Weights of a small mixture-of-experts language model, trained from scratch on English Wikipedia.
Training: 372M tokens, 5671 steps.
Below are experts of layer 4 (counted from 0) of a mixture-of-experts language model. Rows are named gate (a neuron's input weights, with its number), up (a neuron's input weights, with its number), down (a neuron's output weights, with its number) and show model dimensions 0-191. Each number is 128 + 32 x the weight over its row's rms, rounded and kept within 0 to 255.
Before each expert's rows: a language model's description of what the expert responds to. This comes from a sample of Wikipedia text that the model never trained on.

# expert 17
Description: Years and Time zone. The word zone in infobox lines "Time zone: UTC", plus year digits after "in" or an opening parenthesis, like (1967.
gate13 [106 144  96  90 119 144 113 125 142 104 115 131 138 138 135 131 153 102 174 175 162 198 151  61 132 161 115 113 127 121 136  94  97 165 111 125  69 172 126 121 102  88  85 121  89 142 169 139  99 145 133 154  95 122 121  88  94 118 134 120 137  75 125 159 121 180 131 111 184 114 141 173 186 163 101 149 167 102 170 206 142 118 149 130 147 106  96  69 128 104 155 152 103 122  80  80 107 144 140 160 170 102 136 155 182 139  73 128 135 125 123 165 104  55 147 149  97 111 157  63 139 162  99 126 164 121 120  89  97 207 116 103 141 138 185 137 130 193 145 183 137 142 139 163 131 167 176 146 148 186  60 130  93 105  80 126 113 106 168 163  87 157 111 155 117  63 116  83 122 145 186 140 106 192 141 122 170 101  96 158 166 165 159 143 173  68 154 147 132 167 144  81]
up13 [123 165 156 124 120 101 159 169 113 167 103 134  98 144 131  73 125 110 130 199 140 192 132 119 123 145 117 156 199 185 136 133 136 122  89  61  98 150  94 110  95 162 117 166 112 134 121  70 177 103 130 168 125  97 149 123  94  97 204 185 122 136 137 150 107  70 116 127 148 130  96 146 119 109 111 134 124 107 183 126  59 151 144 128 157  97 138 115 100 161 123  62 123 116 102  87 127  74 145 112 130  97  68 163 166 147 122 160  98 127 179 143 155 114 121 127 179 127  92 109 105 136 136 106  56 130 152 165 128 167 124 143 178 147 156 156  52 172 109 159 177 150  95 131 123 138 108 137 230 146 111 101 186 170 206 160 111  70  86 159 135 119 192 164 118 142 140 147  98 123 170 169 108 149 187  94 100 149 125 114  93 122 148 122 124 141  99 176  89 105 152 124]
down13 [150 117 161 164  87 139  81 149 106  85 105 185 150 147 129 126  82 160 147 109 153 153 153 125 120 158 112 140  87  64 161 227 129 181 139  82 150 116  84 141 177 104 143 120 124 167 129 125 113 151 141 105  82  96 118 174  86  86 148 121 172 132 158 174 100 115 119 130 120 101 139 133 176 179 136  46 127 123 125 158 171 140 150 128 101 100 115 128 153 112 116 127 127  83 177 129 152 120 103  84  63 109 111 159 104 154 124 147 136 140 143  82 161 124  83 114 100  89 113  86 135 113 160 124 140  84 123 180 156 171 112  76  71 176 132 154 154 150 151  68 151  97 114 179 123 168 181  78 186 114 129 165 131  96 122  87  76 128 121 195 145  59  69 187  73 141 143 190  84 128 115 124 113 123  91 108 147 105 113 127 178  90 133 173 124 153 146 146 111 110  74 119]

# expert 7
Description: Commas, conjunctions, verb stems. Commas and "and" in lists, digits inside ISBNs and table figures, and verb or noun stems such as attend, promot, vict.
gate0 [125 123 118 171 129 137 138 184 127  83 112 162 166 127 110 125 153 155 162  97  56  95 125  63 152 146 110 193  78 182 146  82  84 157 123 134 121 153 108 123 115 194 104 181 123 207 141 147  55 101 124 107  84 124 101 182 157 148 178 151 113 125  90 138 172 130  76 168 111 120 115 102 141  69 168 129 131 189 123 103 107 178 113  81 138  60 106 105 133 164 124 104 155 117 186 112 184  76  88 161 151  68 111 159  57 128 165  98 102 118 104 143 128 120 127 152 104 112 153 156 153  98  98 154 136 158 166 128 101 164 127 130 110 157 161 149 101 152 142 180 125 127 103 174 125 150 139 150  90 161  86 133 102 127 216 136 168 133 183 116 118 170 200 168 128 110 137  92 124  62 155 112 146 150 145 124 145 129 144 173 133 110 154  98 141 155 149 156 151 149 105  93]
up0 [ 78 136 145 153 134 113 154 129  87  77 150 149  93  97  92  99 102 183 118 125  83 142 123  86 154 164 189 121  86 183 137  76 175 186 107 229 147 115 108  71 219 157  93  87 116 134 188 120 120 201 129  80 143  94 107 124  60  69 142 115 102 124 119  96 115 111 122 114 166 116 106 117 144 156 189 163 108 120 126  78 146 136 145 106  98 153 162 140 138 151 130 111 148 118  73 118 124  77 184 132 137 127  76  82 107 136 138  72 136 164 157 176 122  93 139 112 174 126 173 145 115  84 120 165 126 181 120 123 135 106 130 153 147 114  98 126 114 102  96 177 149 102  61 102 189 124 104 163 124 104 134 128 119 150 176 135  85 141 158 106 109 135 116 104 119  81 133 131 142 175 112 129  99 110 151 181 134  64  99 120 134 126 144 181 136  99 125 178  94  88  76 152]
down0 [ 87 134 136 163 164 164 158  52 110 131  96 149 125 146 134  71 135 144  64 119 104 170 139  68 117  75 172 118 108 124  68 115 116 107 159 162 153 151 108 102 163 122 122 166 128  87 120 159 158 103 177 147 132 181 104 166 116 133 113 116 158 128  95 136 113 116 111 128 130 103 114 150 143 140 185 131  80  93 133 154  96  88 126 140  98 126 171  32 127 129 172 137 116  66 183  68 121 195 162 130 119  98 143 131 122 141 140 133  68 118 174  75 101 129 128 157 152  89 147 134 130 125 121 118  79 160 121 137 128 168 204  90 126 152  84  54 166 183  97 139  94 109 123 111 122 151 131  76 127 128 153  95 128 117 104 155 150 121 141 142 173 129 161 158 113  95  80  75 145 136  99 226 200 119 135 133 146 139 186  55 110 196 102 134 120 101 172 137 124 138 129 101]

# expert 19
Description: Announcing and decision verbs. Past-tense verbs after a subject, such as proposed, decided, launched, scheduled, plus the subject "it" and digits in video-game and sports text.
gate2 [123 139 121 185 132 164 156 145 188 103 136  67 176 147 187 186 216 111 156 178 128  86 184 107 137  88  60 101 125 102 162  62 177 123 151 135  98 150  94 163 126 127 133  87 116 102 179 130 188 146 134 122 130 132 161  85 121 135 141 107 136 157 111 120 111 115 158  95 103 152 129  90  89 176  87  89 141 128  80  98 146 120 133 126 122 144 112 154 126 148 126 111  92 119 157 167 168 109  88 105 162 119 156 154 163  73 179 168 100 144 103 110  99 133  80 148 116 112 128 107 137 160 138 152  96 195 112 188 124 111  91 156 113 132 202  60 150 142 114 113 129 139 137 104 123 160 138  76 161  49 132 108  95 139 154 140 106 135 141 112 157 163 194 190 124 145 161 119  99 104 111 104 107 161  62 142  67 141  77 110  84 170  86 123  94 151 136 141 179 149 102  96]
up2 [158 120 131 109  84 131 146 167 122 149 170 120 136 124 243 160  82 166 178 127 183 118 117 155 137 175 148 162  86 118  94 184 116 124 108 140 117 158 134 133  72 108 127 158 166 104 202 117 116 158 120 145 139  72 132 160 128 138 112 115 140 102 123 142 154 174 120  85 158 169 136 130 124 135 124 149 144 171 129 160 155 104 112 115 108 110 128 158 160  81 167 128 153  96 130 110 129 102 177 114  68 127 130 146  76 140 153 139  95 104 160 145 161 117 128  91 122 114  99 117 136 155 208  92 169 125 178  34 117 184  72 135 139 153  44 165 113 165 158 124  94 119 136  95 136  86  83 122 132 168 169 159 173 192 141 130 110 146 122 172 156 133 128 148 143 141 119 106  93 111 186 121 155 124 178  50 137 114  70 170 162 171 113 187 150 176 161 107 129 174  97 118]
down2 [ 86 163 164 151 123 133  95  98 138 164 196  82 193  89 130 113 167 141  86  94 161 135 112 157 143 128 155 170 113 168 152 100 149 161 111 155 106  42  64 178 103 108 135 140 138  56 128 122 176 102 137 118 118 160  52 132 142 145 105 103  53 119 125 192  73 131 116 138  59 113 148 151  84 156 137 165 163 170 163  96 143 150 131 101 163 152 116 102 158  84 239 171 136 167 143 101 115 149 146 100 145 140 133 156  60 143 135 131 165 122 124 145 157  97 159  76 159 128  81 136 129  71 130 118 101 123 116 125 117 165 122 106 175 129 179  72 133 144 143 109 129 136 193 131 166 111 129 126 138  88 169 103 163 111 144 112 164 143 138 103 161 175 146 127  86 117 125 116 160  71 153 131 103 109 102 159  84 125 138 138 127 122 183 167 150 138 171 139 137  68 133 169]

# expert 32
Description: Year digits. The third digit of years after 19 or 20 in season lists and dates, such as 2003, 1961, 2010, plus commas.
gate0 [139  82  57 102 125 118 144  89 120 127  91 133 164 133 150  95  99 157 179 170  86 138  97 133 139 130 118 162  87 134 135 131 150 102 156 108  79  95 161  94 180 138  71 143 135 179 155 116  52 112 119 116 116 175 138 187  76 159 123 129 105 147 156  42 136 149  97 145 107 107 174 118 119 122 139 140 123 141  86 141 112 197 117 135 106 137 158 144  80 127  90 110 145 164 126 163 115 143 137 142 128 139  98 123 154 205 164  75 145 123 146 159 146 123  90 142 222 104  91 124 133 144 126 184 125 193  99 124 117 155 143  66 141 114  91 149 120  59 128 146 155 100  27 176 159 170 171 145 131 131  75 134 130 123  74 118 134 168 120 127  78 117  87  83 127 143 158 109 133 172 138 119 162 133 143 147 192 181 141 158 125 136  99  65  93 164 111 107 106 164 121 176]
up0 [145 175 152 163  96 126  83 174 113 105  93 122  89 132 138 154 134 102 117 101 124 149 147 179 174 123  81 116 202 150  44 133  84 132 101 139 137 112 154 114  71  66 114 128 152  89 142 156 148 111 139 130 143 136 143  85 111 147 160 185 105 109 133 164 142  87 140 108 181  94 114 134 116 126  76  97 124  88 175 182 127  80 111 153  61 140 157 136 117  98 186  86 125 123  65 102 178 169  88 204 146 117 108 118  66 173 106  99 119 109 174  98 116 116 148 140 119 197 134 122 113 158 107 103 154 106 132 101 151 135 126 192 146 177  93 158  85 121 139 139 113 169 160  49 133 150 201 101 131 125 154 160 156  88 134 123 179 102 152 139 139 133 117 104  92 127 113 128  96 133 142 107 152 103 205 195  82 117 132 119 113 139 179  95 110  99 121 169  68 102 158 107]
down0 [172 172 154 212 112 124 126 176 178 169 145 105  86  33 111 153 148  79 140 103 121 127 168 148 176  87 140  83 113 160 128 156  88 133  92 146 116 134 147 133 126  90 135 100 109  77 177 138 177 109 115 147  60  84 165 108 100 110 127 105 156 211 108 105 151 182 189 109 129 113 166 142 151 143  92 145 127  73 133 168 118  88  74  81 142 112 152 181  63 113 166 122 106 131 117  67 139 167 120 223 151 106 151 191 110 125  87 155  82 146 171 116  97 120 124 121 152 145 123 116 122  99 152 113 138 151 120 137 147 123 101 135 146 106 168  96 116 142  94  94 139 120 152 121 155 127  83 106 128 104 163 173 116  82 145 178 119 168 137 128 136 156 137  81  92 110 124 121 125 151 104  54 135 128 117 153 121 194  65 133  74 168 131 157 101 124 184 153 114 127 121 104]